config.yaml
hidden_size: 192
n_experts: 128
d_shared_expert: 64
moe_layers: [1, 2, 3, 4, 5, 6, 7, 8, 9, 10, 11, 12]
routed_scale: 1.0
router_bias: true
vocab_size: 32768
norm_eps: 1e-05
optimizer: "adamw"
learning_rate: 0.00139
max_seq_len: 512
dataset: "wikipedia_en"
Below are experts of layer 10 (counted from 0) of a mixture-of-experts language model. Rows are named router (the router's row for the expert), gate (a neuron's input weights, with its number), up (a neuron's input weights, with its number) and show model dimensions 0-191. Each number is 500 + 50 x the weight over its row's rms, rounded and kept within 0 to 999. Numbers have three digits each.
Before each expert's rows: "comes after" lists some tokens at least twice as common just before its tokens as in all text. This comes from a sample of Wikipedia text that the model never trained on. Tokens count by the router's weight.

# expert 109
comes after: " |", ":", ",", ".", ";", " in"
router:509508385434484497542529545475399484502415493563532514445562442523519546625496531515465510548449480473563504360474543451551451479543467563546460552506480506538474560429477541550443523441396509584519483529495437536391385533485439497460579501446472457487490526526476494541459496542595516614457487501523473420458457510558428488466566399449525510493485452564499461490472505483481416437483544491530497477369483482516582425466561422569504473591515504497480490540564526445459488555571533515486582527473542484534488476534444445416492567407545521431510468522543627587483513500471394504
gate0:490581509487585534316554468511402457513552550473575508444510489493538499500553498519532474533449481455555471454580487471478439562447489503485511493396472427540445474499561493475517594521551490508483533593565477559421442513505469560520527428453503453447500478412497476537445472518460477561444446589533481515490463556540438550550522483531526426494475456460552487529461470407484533423594548445524510488442466546480514412606547410527477524543515644524503473525496548452506470562492491485537508426524461515436536434483457546521367567462515544551622411406496463553493555570545546429
up0:494430522472462466696525482504589526452462483520527522521482476495537421446415515558500542427530499543438522517487491564581554514503544536554486440548530599438585466491513519401487411540489499483517525397369509466544547515547518439487448592546483498496490526510484530473510528507484469384549494388432568495526551478512577465507537477483447508513564541531491513432462545586530471530388440562430474453541520424533444532480440520458512544468553397509536525480541494588488489505500555552447454583443532507516522514490606520520597420538456521523382493552537528425456423435469448539
gate1:462523421485447497410557476622456527574453527492429471541628435449464512516561485492544482518397447516620554484569455468494505484489504541515479545433513479574500579390554490335483542515499517481489581573515504490490633521498519467514464546487403507499532620478474415514535547443498628556497493497484558474542577475492529476498514457538524467544510579430490506484518518462512559495518461480524457444449628558477522447577542488518502493515422511573596427496541507589603569485467492479538441570430481482547547495506509536447462469476434551408473530522508505534459486440549451522
up1:457477483477448506529539442567446447530530542548424502468531494478423557541567525492542485505400410584533603480522463507410491558544541500551476510481397522557533453478497474439433557471486617503575530463532533464479579440546517422532541577469446584452405460496485473433454498523483548540473481422448544409632503562539511453513398522494488395435577534482631555529515452493517590509554504429487476508456556560499482487550502461532435532450494488537524464523486523605563416513458474535456441475461495519448635505537473552445479563483536531461552559457599528530478514516542571556
gate2:483499619526495540512505351548479556496499535502505469471485569581560468534503426492532422455474529475492485593554497541535603472522461512504480394513598441495498552532484555487534455527506428523493556558516563534520474478507603539458552435524487455514550541518449623453493596413466512540566498475512449497542595442476467493636473580447432522476508508443439504583565488522541520539605487487453542546481552526519442571497543557454413464474500534451469579478520517511478431458525534417514512460386559537488391454511526536482463549493523518495466429422454516410528475572557591405
up2:521561384504425432463468511390438456454491566527511485601469519439460603424444571584506493552593533499495538467424480536486442554428549388507515505455460622486461473490521473530584550538550530486456379468492459475491538576473462527492424503504541560456391477561557439420491430510530458431459567489458467578460466554413491505427421468549500447487446537502521475371506501511498507511448523505509493450606525549498391509485475532501525537486522457633550423396483458499462565543488476472507519528590534551457489563442461566513493466547460436530528547529524502495487490450464527526
gate3:525473509532535514543436526490444460438562614582525452501509500587545521455567490469561393495513524421522405521632537563533466544572516443374466494511506425467474445520510510475632571449493481441511465514565470433506462585514510514498398537507471536521539480426518483496428484500394475471499518531564538535569524538472510591536504506440530539565480537482520531486511503436481518583562534508482465429476469495571536557512574493478473450536610559489543432469585544457479519488506455425549504485407515491483505502469411586469393416512487368621457501406496525532558506579525527505
up3:493489501512494556537475529471465473433495615574519537479560501518496477477558568487555454540491523436495453488618536530507477477488494454419489419593545454459466440503468436466536537475518444469524546472545460434459469614462443469502341497515430531529497513378509446491483468490408450422456473449501528498524473538545476569523535466419545565573476491522501452509489471408473498543482518459583451444444437487553547582517521482534505530573553552489507464481630534481469445524549393487496551453462470507421538549560473572416410377483460408637472526456467548558598515563522516525
gate4:397443481414438495493486532562504477460497523470459634508442478423492439522530477454510464526583501427484482524532433549540628523419432514509475499568501583500532549501512451536547512548525540489579549491480502519430513630488517543546505495466459565545535367486483495417540549448535523439549449415468512456457477437499586452520519465418441502460446508497459499409455515504473456434425480560579403409550565547495494504574484519523424615486494473484553467502478409643472482564487493520518518521522492510454563507544487576475476486481484548442449506568529517487438523420549569360
up4:445515448472457478515541529494520483402483563498484582532457450475538443540547554443514532498536532408390485506480528534521511461511435581539409460545456513545476475496484442484483496506480526525544471521584515417465514552462464454520512515436419522470496477447499497574587421575450555442539449372394492459463425517567428377470570448463575516408477513572517485465395488565440431407488470423544423554484487532515578478497461477503426598535475455480411471538502509522495450585526558578432542490472523451481554422477450540507546541416429563508467518539523598526442464430461495406
gate5:454537467578510563529594469552484503500499541440457438538516609537542454529502551613489487510548566489544527555520532591473533545556551502437483474491489496530480473506586573493435455587580656536597439510509483426592580428570553454404515560554460583449525561443582492493447471484451506477548551563463526580389484496451483567502419534502488539504557493563541513537510500399444559513454525372508500441451447560466505449467455568497459443406373564545436456548546561495532441576494526536472465411510466452500476517529452516447535461487509517465513498512528501529522530517492456490
up5:456511498451527592573614483458476566524462542468479455486536600535541494534494549579535488507526585513532537524463532517472485521624570431455530522452506481531509459451540519501476449600574631612610460527544486425554530405584542505380545549525459566435498557432509532519426466545483545468488537552487486532448483559483476498488482541522495580426585463577524489522474475388483472504473495393571526472443446570502497425450494545511460511442359534528433445585598572512485487508537486551529455486496513469533473512578505541409564488490507514505497482575499597550514562513486452486
gate6:396545649478468575464412456516448460575568550524502554532384438579503568466426477479556480473519515512487510516475511515585437490411435492454430413513570510518520468525572494464522526486470521525572534465502440468531433468543486542550514417542549498433491508459500524466526488486455543576481605523454553498573551465466464430500496586459452467468575577534498623563635513476539471445463436480535515464515522527537497558499505509433513443563461458506546520413453518500424416489458493509397484582540526558457495611473597572453431440559532488501502502448541528480524422540553573459
up6:471566587416418507450436491529444506524518543564519545458480435514501521523455444483509496615483512547550445477455584511617397520403364488542465496498500510574570508461482494487498513447493464580580570544481420527480412469579485512562584529497557513479486509483397572485552497564579530546460529539449553536479488478530405443437543523490499478500571497556537547533590505472572458446436497573530483478487496496542533517482464502486558498541412518587443512466450488504383468467507555543479465606522595548422494492532606530489494389485577520535556448487597598485524496566524514458
gate7:346414500484509481461441439503450471485533516587518518452481540577495463554491502529498484458564481396519401555467467503553561502483571519539520453508512538443521521454533592445546493507474516468468485471511553500477465463518506441436444461676431498531445558487554446491501527421531451505546494451469480510522497508490454557512468440523549572537538489530412511509584623528378476565506510424481468468522531557473426557564602510521497436533519541434536432479458455449459487496472443477526491505458447590540497525473464516532409296535504494509411524510513425539449535411470472401
up7:616579497535468472532510530550519529489488506442487488522536505467426524426515454464543516530447510528468585438584545490441482488468395474484507507458470463542436441584462385524474455523503465510515486542494432457495556564493500543570512532340563553496523444440403545496534494568442584479432561486520467537449469492541494449526523549509498467455411485464551495479406378510615529427516454583501523480492507463483537468411456487480513505464524557525458588497546577575579538519498573505471471544507544469441464498515594508512557602503494583533578511487470570458487450671540551605
gate8:596582499551527439497570527458482400473526599475438513498484453399476599597486500528447499532420521557528505449437501502370499468615520554536552530419445562503471516559477521469419557539542549543459576544457525574580541565486528388481528500503566458449503544524518459547546466573517577524503469450519548515479467502472522529515488508559483492547572550497493526525451475490481571515465525523457461407499418474530549357488551552527542476474432528677518471517494552523580421491508454441527485479543511450557460399485504473514518535533550428595503490388535505508456538549464538564
up8:589558479510435437563442445481539436448515596588495451519591491426457552490522531518502442445466604567507512483481473527450468505494489499485512505453493568455557422474448427406419533507477540486517499594410518494532474602418483445590484587529515481375424504506508554516517460568454657476502448495461482457531473449562396429513521537545485547459557594494497495541461412503519546533516462506482549505494453402513557480502537568557519502485408578554478476463558537593525439451539525528447486526493518526472439476482558535493529491520524424597428555481503529480448360500509503585
gate9:552488440511603412533454454522400527433472465490617463487501412570541538515511526451574523632478486565464524395478502557466573527456407480575536532455384497545475461543444402438532598546429479546413502454499498468415536487503546502438539487491475437408482541536405449532602569516548572508459455545437401441445520528506537510470556451417496508537466567444498551495507419502523485483557441513541507511453576481505556486468485467460482526554483561459543467518444573528571558450443555426541450520513519492469540479500536497474433475494511491516505410395480467521395563471479440506
up9:498418470473467518535492476553506549498427513511512576484597557508608411500452467422480469424485576462499518560559456530471552522490551516475428488562611482478597585544573431539495468461524407497595601441525532517463520515534446517481450476550497521583606504446551594500470461520496489434638560540511500501503479551491526569491504438528547560485501398539543570488458534537448469523532452571547495507461431481466466443475479501491467429525549576510500499538574527569488435574554423541429484513601489464533503490507395517603489421538494484507392426590453570405525511530509492537
gate10:417555481528439619479422478505401477479580519544487586481473508507536463525493522489563461453536504422471449509453487455541451481498538490509407377559520491553401479487497434420546564613499511461536566445561502419523419520471517463528500392491578476456532538450510469491582452514431492518485493512405482550530399496544481565552492539418534549592514544504536540500520571523503476542481542420485526460512515498454520538537529480479511540499463516514479437391442493438518390508590548587480452520588537566437548529539425558459471425532518472673484448442458592507552472480494545524
up10:535467484520581416436539526539503551532467528536491562569520558489450467536591572480542492499457466503530507535510489472553483448550559534475501521456514426509570569550506434536564577423565565530503625507461469537412455499410475462522546522510582461534518468457466505519378538480432488495512515492541469492466531470530469573507516472596583438487514456578545490549506496516518462453551533639541435474494496485477466544470492425511520476468573492504443486538567519564543507522466484654500462454498489436633517473558393540567549422456429395523504452599373573548463589495479568472

# expert 54
comes after: " ", " 0", "\n", " 1", " 2", ")"
router:457610524455526480469550503519430472476606592511492382552497443560522553441551494529493553497515493526548560507506420632457498445483506421527406510542530520536498473562505525435575537573502566539493489604512574502442418503528370548570531626576449502503439472387497527531417508534548411447517541441496529493445481480513458528524536460587569524508473528446640432547494534485562540509481524578552488494527449487464553485531489465523511529514522533485366530420486588505477503528554494471484521546589494578535528470506539474547485570504525440570484493457435551569534554529421452479
gate3:506567474496484557476541565535480515419554473561471560563491459527603538544590542465367425421480441448459578515508535547453608457508521497552515498602528608562527551478511497558465491461502511432486503516430510472455470421508523582410517534516402507534504571569506462458576570502573437473534483447489486488461469428510487512482520457468477480438492467521540470529396520485494496547553451453566521526525532508474488476541571488520545462539418470390534460548481513474394427442498455593498560530628510577619471463418428532557532559479491591584417462546449513516442540515478545538
up3:566478540470390509484470541524560552524472502573450511498527488405528529534430506482453473495505529542513506557370495448500469481584455520531550452602422466478488487470494555461482464495468470392521461517503453465563519479401567404463546476534441627568555466562535411493590471480532513521511463533544452571510525499467468511537533507546521518587491572460491474447481467579550474503501540463514472385531495413422464533570435531538439477518471583552494438516471504501477602600566553525375457536496383489441477488455507523412393372547537483593504466545471459539477523465565531536
gate4:499484548521528483478514438468442422501481603488455435438454561572443517490468588499478455472386521516516560545501490489391602536555509516454562464504502463590572524493379457449549523450483585494518548523540477561476554553566499552474594570486480496382541441516529584462511576487563544566516430507474515501510440545483460406463557508508589581529495416489508449537485508521459474476449533460539579576391581518436503477473475436486496551447478507549463553568540550547460536517472480522384475493498487528572480448506448416593444566512568584507463512588494489401418438556511475504
up4:479521509514491529488531454487443423504495573440511479515479523496438474440503627542492453445521514553527539521504499508425570549481639578467488504505512488534552530482374456449535541505544528501505593556505514555468585588497472538512573612469449515367518481509485490443490542505526483551494356480441499504436498533447485459401567480485513588482451441477542469481470440528467448485444462509553565587399552591449528569464463452495548577457453471517426516495512517597496527552510473434339540558477505576501486375491509399546486482496563520517446533558512496449427471591488503492
gate5:568491408470536483449439514538474470500505489474559533487476421424473575577499418477488511558480503509480587436481494504534498508543476501561564520624550549425559530424525513507545454528420491534455473466432488472516609513599541496536580567482567574472700429497489413439451515484532479476485443519398528462552505504578556475538461505443419491439477489534482549565473498488487555466483552430501453515450536439562407497490413389560478570524484496476537480543508555483473400455539534574533417436466411478499500422482577525521565512530529516654479502488502481496427507471506520515
up5:535432521470481569571503481445497570557433460506450527530497550502521491467443533457523463396569514520496486578458522488504547567504442526405532440484357446488552567452455438466448476490487460465447479472515426451591496465376577566445413413497428461514402489591497586516589451575486484561538493550514545427523491479445516486551503501484488443505454532537463529427473458493467404569542489470533556483568518547441503538465613586511403430514496527551556494578486427395479568471456530508496560533464512564466496566438477464509392496397507468435496465518547472458505426458554509562
gate6:485536525451555489507577473476519487446523596490513539395514558530548525560542520497454513540539550507588522453600464511473484426555520412478523437491500442535485444436548499462527521534464569550563467476413587530407469529517490568609486492538463481509513446492571627497535550510550494392449585462526460518480464537592503482505643515510480527564473532397461498574568465494434571586568468488488604501406501534339519501504509541436559535499453443562446489505524493569574485465552466490528510434518433484506448491546507616491475529544426471449429480492413482487517495562533524577
up6:537575504518450541552537567604559506480490527539436596562430444395470506434477542540392447494455488491479513584482513556484530479527465489454452486499529549445495596490427564578489534472529488432435587491449458514479542574418522514467454550542518453436516495500404458496582452516514472524574444451605420426465508443517421637451411486513474524472515458475512487442429497502536520432450433546516459468497456462529379577626547514508548545546514549524562530511483424471464497557450492551517561401559513495472474504488438457537535455453634438542459512568477505490488560455570510477
gate7:518473529434531543381535540471524512474494541522408524496589502499509511564531593507456573504534464500522618457448506518573488429531522493508485438370527535551538441383569495561564498604550567487475522463367532468473502508541488446536569498474561501584481511499355436581585480499567514498526534452505536527520561488575505534586521468585503482500592562483497459618446489470438481506480501484508467429381475399462469447472535564537545533454508446578528482568496544520539531524545481528530471564587526551525462507529451578507426517611485554436520514543450459476479477559512448533
up7:475557550496517518516518459537487502499487493440520470477462486525502458485428485449496449437478550501492476471494553518455518522475448469424478518516509465486571588509359452368486577404493467529573499616507471462530548470587532518556546486532415531491511594534546672441473585525479514569512427508429496502481485515416506430440416487507508594431525453510509516498500597491516542488494448480577602456486576608529515529483560454464514477521438541396472501468461444423517516410401491466454574477484531404499432441472509405498552576375486597518528445447529533475505540516474492476
gate8:523498435524361579548432457474449474476511399434478552477473545543519579542430431413518525511481556420469523456552560511497489443529472584597503427535534475552450494485507449524517494438541435458513467411473395388535484522533572541547485450508463601476491556542504545455487456513467498497537471495431455563451488468567562533517596511451476387509504515486485473512456455491485520567470472513578578413453553521617472452509585519451497592523427459587568404492440487513507532477525595522440486603435516589478488477553571510425475539507463515538541416501485494398441518502504538546
up8:433527508498459511497503502467418500489579489503452444410437496525463503519509416531580493545514616534482473463562486521487423451464504524504458435457550496521457449596582424495541554500609497595498437459483496445434421572635470561476539534554471499477465554490517597530422478502462480465510491518409516508459469492532550503486607552491556522568535387488583527565507464498467494564436543539538597446477482574516538487493518520490504569546477530604449433425474592569461489394543600500512530555415488533521487436535549464393478578533430465539520475399494554483457513559441491565
gate9:517411531531520507409567435473548469534542515523443474531609494473498431497516501489407425498481446500543441474477456455495534506623419464528531486544468544514494513482417496457483474411443436416560467533462533505526628552439539508455545517451488545524554461529527541341494537502565479570458488435431534549462502530394486513420528448462409538495494529440542548430443594497451530434570476383513481507533505439419437510526381424581412504471479483475540410507468510460532517481551508568507472499533498564513500499485475517517471512515553532477505524483487381548425505472544615377
up9:479480527600500589520391511448503495471497475478518528486485463475482475522453512464474481524496606541452517499436603536551487500519464431473448491513459470470428624468471522602477470535568420458531561543400453393549527491539546449481556520514488566494427538583534498427541539529514493382584607475513481403514621525549470472546508555497452531513474602485427521422466495518519513571470498448475459527492575397536494504542491479531367424536471563494543593496472413515432476468473585503513573551545472537459454493491473555495479544491467497513516460583401517469568503467543476643
gate10:523505491491527510429386550559513471481415544454460491515519501541530412526505512487468558548472551516450479520597497460441518544551520509553499569389530545512606483440409451421556498594484529435576578507571502482434508506516510515562431440544559454464514517517502441494530513470380451688510525426492523499484491608491545476545495449428475483591448528550445491360489554489580508501599424467561518519474508546454563516445529546481600488500464423546544495544509497530473406489538512447440541495476446335433521456454501527505482538500521508406526446475525490454493506504503504450
up10:510467585548558410551510378439531449516490494507373551415481478482522466501503400536464452521495524626574490514509481460415552529459469453500478468610471487534565542507483494445447527532387552535494511498459613538572514540513502508560528545545578494445476441487499549533491490495512547527495463511483531493535460386558416487527376572530548511501575515527561609500547562538471524516492517488484570526395454489448514451419473510516483483475518508474506473525562527484544511611472507500542398494543561541494594561589432518503513505562565588401664530483533467542441474511527533475
gate11:531492488491528473499518488556505481495478573438526544525566431406510570484506470462469481517499525502474543511512547475569461504531488568517605506572419439450479522539429503577432469452495417444514478487474479524528518486417534507503443438428563522440556459498475408466461497501508531490532483494603422596512444461509453399528444486459451453529530540575532429481422501540473556419530434466485529490560578518504510391558517661540514485471493595539599484586439463519458429450486513627460420465514549508495469502430435479507508397504521565441611433531457512437504586432574603521
up11:421547546434500525486580475553497495452488512470487477528380430549506399541484410502476503527570475559535567571444522588527471529537512484510501544523481532540476491515470457521489551537620446492507495522449523514539524575618482549506502513480490548480517570504386471464499598672512406419412417429513574488476482514500489487517557429521493528549456447486540409523407522447417424515556386557562495498455529477518528557578541552556514579572512543527487562488421478588532497470543486479499480578460542537476493409497440504430508460454513604539480443546410517567513566510469497455
gate12:542508484531529471389492557492547496475624536454471607571489440463472544459514466514465482527481471444533447449553539520516398529667445458520426440444501488492509560411538533528485448525499453416572563547503476427529460566510518496512544524500512493454624424490485450494464474519437439528487394483493514503515556657498485544499454466535500476423594564456508466440412526514491554453600508526464525480514528468467541424558483443612492441475472483498464524497515581468557414533495510554447446506591466489440524391459436522539559506435579464460519552539465485501410536509478588442
up12:566513522570510461434492441451508436447617514533410521516414517485485492578492441487504497573434496386538531475464565505509434452588448475505462417465490497468419488432531469480524428447543433408589495548477467477513456518533466496555439476430447442414496444496486517433547576458457434514436441498494573512486532498442454623538448444467555528480546487462529532517469550471451467464554500565502515435455607527450623527617458479590493431502518491513479560461442556441475385470522596500487446554530495516504482477463507520606515365545559540484481484449428525575536474524466513440
gate13:471615401435501613460503555460510421442541530497577492492567462388562545540567512486551630521466453429529455455569523503666492551506523488493480510428439481489504473455549510451484513565493561552521523494363415435470535434494518506492521426453479503564554424525430428532604456512500509452559597428449488536527450550530504524504481514474483475500483582561546397502461487507495494410485486463559429409537504519577491554607536436530491546502546505380516507498486499455516549551492503492544454486515551424513380520483546548526521550519511434559481469537493542503524506475508571427
up13:581420529542564395516464501479476553536510475552452550478471517487484495438392520456517402432476505475418492500529581475480501518513543469545566430525506540440429560469494409513453407462417443432444414496618554508493500539517521485462481559451537413457559563488539562485411547536484507557462459552539503464546513551512458505522537478468435471425520388466426632476543540508428499522538476477446508560532580550469436417414490527505573461409534488631515468579537531469489471358491490575496449431432479513494547457468418493540514519500483525468481503470525417407431497501527466545

# expert 99
comes after: "\n", ")", "i", "\n ", " 1", " 2"
router:471565567489526451452414520579492466490565554388441465512581611548496465515458484553486463502463483448495511601445450533473525530590474473427393551484537440528526422543490494482475500502507432425599580489513478509497476530466443498501518518545460553570535476438553493565438545511487503479520477557557599523568592492521467538472488466593626465533499573517552466498416436465501521402520520513506414447536485430501535452544566548457478462522589491478400530418542488491494540604427529418489593499541564481474538512448491555503562473577447509480534618561544586581479479508477466417
gate0:519517399508443471524490464404489472515502335523571497502456462373492444454498492473443492418533544501446438455516536457619508476461463553541522591558409534421488539437419526481542502499517451471468479421521511483530529425549486508491539442420515478446512560621507438492442469534538467486571521474475360462544543513567411457567502516523487460483578531558463463591524477426491525481519526450448553459461508542497505465530505513547561480464519553556556427537482508448498479421639509482506496569430468519445509393558454496469420454451530543496423464497508492456466583409477599548
up0:488437526555449493429469551494587532342490515498489482451574488505543535478502481490483462406567525427520507534472519561521550510512501483440494451608522565493518549510538528422404587552523447491509530513448406528459518596450452594447572549529441465412446549529439660499511479480486530550511475477442478474510557549467548574543484471493521599503582435553518572542519472424461395548475462502451479514483492534484528506490470583508502539579445540524409442434400467534412512559487494458484519526538526471450542551476439535463511425457517568488520542434564598571602547435511468435
gate1:483432434509558495456461534508532482438541531452482560461491455529508539506525506493508519511485403434574519486512443420562470408566513593486530467522472423537505571490509498438459537504537553466512570433491492487487581638504464442530566584489482520476591452477503566517473539426528545489440582501518573526485571472534463440546441443570460476528552458474526432570494475446513439594422419465567433485530563493445398453488452523441454519529599444508434557487469412535561456514538396524556441477460450534531518483546468485513577364562425502376524548570479611549473534488478526435
up1:605612535431462448496495566551511605554508495491525491503397556347539505527497426541426534495600480575517479566554517460424511463491480545560525575499505531390510433435495479547507439498428457534445465510504505539392522463511547538414494464547530511476520521479435443492498558538538450555522505482538430453440496486560522504499562469458424512461549496485549592484414467517500559367525472519501562521487488428504589470481572492507573469496482409451497467552402491555476523422594526549509423495486471438489492581538508539482454544428559438566445507375475494453455416504534533566
gate2:532475417491497589552498537515522454455554464529515607488515340549490462475486477502500484476457521479394410474616530509593563513581461476531461518499544471598523484470401546581487479510455468446565461477562485604553448565580540598438561396566496470530527506524595593541458533468537532546473457545466462489560543442479457444545545498494582428506457504430544623538510554474452522526536518468556519551523464593523565495537568517541463485522472579471572530472396484443431411436499489535498481503582526504444512533476478445552489492485509507461483424482491477553548570527433531414
up2:538447427537597587512490551527533476440493499563493595523529406535495461482473498569554472523442522500421444448593572460551525552540546451531423481527509528579509458518452456572531487627485503476507483512525512603530429594599511572459551504535442522546527546474500533633440533513523483566492478556560486462547524419488469477563586469524550426568408524446591618595454558483412528537493536481574474526534431536528530483493569522528456522476478573476559518507496552474458414401560483501451430495541495485449506515555476536502547474505546497424420395510516484519521596547445520430
gate3:556555524501483443400498502553468506506529509477530399548500491485529529535539516472539576507461453414500587547526547552507493530461388460482485515507509508518466435489465494524458507536510438558498432612530423541669489490490507502553447466559453444502500558538497537468522487467568525496532477429429473412455441613476504531495634443483507568473493532522468413386480492511602558488474516423438454445544534470503569497538479547501469576493464537512511532546403516500575490452543643601608567508541491535468494454517588569526494580514522437630518496549453550530551585478494466461
up3:479503425511451531553525416428536532513504509411558528464536506463414468556538595555430486483603455539467469450511524597449510497458464527433602588492563556569480577499477531560572533576547478583518444379433490481462502496393499562567559520500496582612429438509557479464481396430521566395464498528438431537457531463468365403531475539490516547432522480555476475511541480490422456474569505521554490506506490540487451443548472612462465458508480547548490472489542496486460522497420430490434480428451497482498526487453541421483527503450516508511597557515531425545488477465541586539
gate4:563469376412507557462523485379459448500565502466516544517536570437576536520440531520508478536550479443488556445520454467574446575474480541537465502632488549541497482515502551623502443572509490438439516472497472526472390511393560463458541400448541519478451464518554454562578504590631565468493554512547513505565525473523517519499558535461478458405537512425496547493466419531516493534479538530479479543500452484513497451516525529574479566508491443510491436494566514385534490583502421507429426514573516514439380526514512463472493494550457478464493531518351471465458476489594465402
up4:451579577576440484534487557528444518512413470463514446477493469489467464445502475486473569459543541636441512559500563620460555452472451441446523511442514471479488553445466472401596478480533480499476457556463514396537601465588490531503524506491439519544505505527514516428423459445428465489491512566424404561363498473548418450513484525486491527546526476604438481446454522461456552455530570445449487454434426524572455501518407500419506405480466515552444545532373545558458543436465603546551502529455510454553532466495519509507500557489536515517503423478552513451573527479468498621
gate5:515369406552524499429488522520501477458521520465525509525526459505500519562553588504586455555458487486460535522569474383538504564530533473445552435518504516485575516529486409408518527464552474440469523608556502513509493565570488536539527554494506545530422443498511566480528463380431586469510493397507475426557503489494527555478529483389494530480478488513472529426532458485480589462494465567469546498513489450456486518392414330524489520442573443526528504516565532461624447479558500454505439495584452466564470473540504561530521525544583505363572453451469543476525457484535481386
up5:440530463490530431552502509455507591479500549566473546490545504414540533512460410507577507542540530521494517550476524452499417534464490523484484469535532444358497505576655521413490474485590443586436491493519494524447512470585502487573426538409579518500393504499541630429522507445520521538529590582499520474480499457629558543505461514443478503531459481480511608513473560467513479419450483503433462472497460426502489433418461471499439575593497468565559408470476489516498575489472549467507549520520418427503522581448535556464478449434520471531449516487591477549505476421467388468
gate6:499564574485415528530480540533541414524538414538517427367431475574535355500577449545468476488530448496431393520528507550536527512565483499449496488489482506576541506503483445485504533411523559491516456356561566510524548499579455529471475488527642509614579458445525460487525505536472510536462403505504594497561520511456549420397498489557484413535469478530494558520504532556496551455441462477511476484501509470486542493430459520435536477578532480479447547540484632500484446501529447515429452611383531471447481558467456566550561549464551513461571493470543488452451552530526511517
up6:416488432535470571474493458476522528554514512448522522623610464455500467536392509481459587486375467496495429447498525404493570504463422585543544482483527492503462496517474537528494450537476474534488503572490465470513502484495578452522568459513419545427469545556445456480442500438496469510570503444498425549475505538463482535544529468450560515459493470445583509412477510431430536462618424464534516528497532613652391501532509454517559396465567569398547489427452437458584499526558488497523531467507512489499424508539455406451416498480510483450514449509563441529604469488544531427
gate7:447431442471539510566472502529520550477431504518474496487449513416485560441548520590580509459548527512509522524492465592501400427532492502566488531476434571469498540505501571577514537555501601584454569595526481500462505538492487446504415555502481537394544495561470368447557493464441450452496530465525480487503534469488468612420524488492504520442385603390538501407474441571560503512526485560497520490558543390422559507442508485533425532499560462467518415482454467459510507449588505483506529578567457508558541419518461616567458462535605433413479465480491529488434455528541502461
up7:478539548414501470582510527444518524493453451607494601531527512553622386448445485491488506444563577557433527533539493444470400475487460412401488514484616420512459519458484494563536497420497495408583453449391467531572465389532522593564515439548559525602480463541514524504410437515478559442496541478478423469524433442518503438519484489436522500498547542625426558486474594479482464522498463445447485483454435509487522539560486518495536522498473592546464582484546602534457502474504496548512534484533540567516352524445528487520498514531485527511466498514431460511498436503497428470
gate8:434474457467487448507546563514495467497496371519610472444527521473516577530597472489539414461496507446546517479523486493445587574469507440514578529425398503537553476459615502551407529504473590489445409503491470539504596538504510562446451497519540355485533418553494560433543441568508430566520500522548450452533419474539523544411496551482494503491500419488438496412570484544471515566508417423481581550525444535469521474423461582588467548505443461553530446520474430566445472462486479489573485471488515476464548553459530491455509532490483508468429449556463417488561508386548525591
up8:475463561484490543609471446461482509523429491497515451424519550463541447518425452505484555496591416530509482507548497470427479527530489516430528524470420506418624418597467522452483576508460447457464446561568495501490511477556518580545547415490559499607524478515459447511423433571483577474578479522469412457529425532568542484441441611457557479545418451491518458465517522500471526447492398561442488483507524419618449471421536642554509480490484426495467468521459432530495503457461499521496519538434507443582530531518480443396515558410530442551448412545544504455440504567496483487
gate9:621450579551580528418374444531457494512588436496511496481482511545515544585533563452549475495446569445422484475513547475461389519562514480552472498530536601548520583528557478485467515587485511470503474541503413530555494537503505549500467514543514514465496426497475542424510464476457435488443562531507558564503462518435410494546529438501510522521525553490550580578575472522570451573540397552502503462610588552459429453427492432400496497460558451482507482456520549454503514435487417514492427482545566491500409450434487547524529394515457593457524485478416585573455485543531513408
up9:513504512542438575607444405449528460510521468516385490522426550559552485509484496439390510489519447541559446533482555568426540541418467493535488387484585436440605450551505437426485490435407507489560454483567518492562595409555425631420522488623507487421484506480540550510455528433578518564581482529459527519481463478449495455563468465573425503554594463500439447471432511517472494483482476410542475532451463499606472518526492506491503499461484458421543502547451495477465436597490457490526480525426591539498529448522518469491531516529427565477528568542473469460544520507485584483
gate10:465540461473429580467438525512513477454415489478586483568512433435500486461494536440506532478463503468382510530559475497571510508491447507541538502600412469463530530539502590547511546466533469427459466531518471535523415442464517462514567450431341542401433582555482499529617406433556505441580508485554466572434447409479478410412572474569543566449432429465580442521459481562544532504526549531539524460514446498529540544532501477500468525527460562518449510472412552501502530525598544476532533567494549512552426525496523419389421511594480534475546503523452508505553530457536434459
up10:527456543494545517550525549508453478518533473517463590427399458490585510536532499550456422423523578498508470453406550508521476471487526554586488458513571627478590550474467439426477424510485552530440533471423483525524574490588514566464458501540654469564587458497533542449419540624508412528454399499476476524507485550492499486535559462531439497532574497519434527490543496443493428460438494465427521481421514529459456468446555569494519470465506425500589553562552484528383452471411449517413455470491464483442496497542413534545522524401532505454526465468534440501407474470445525566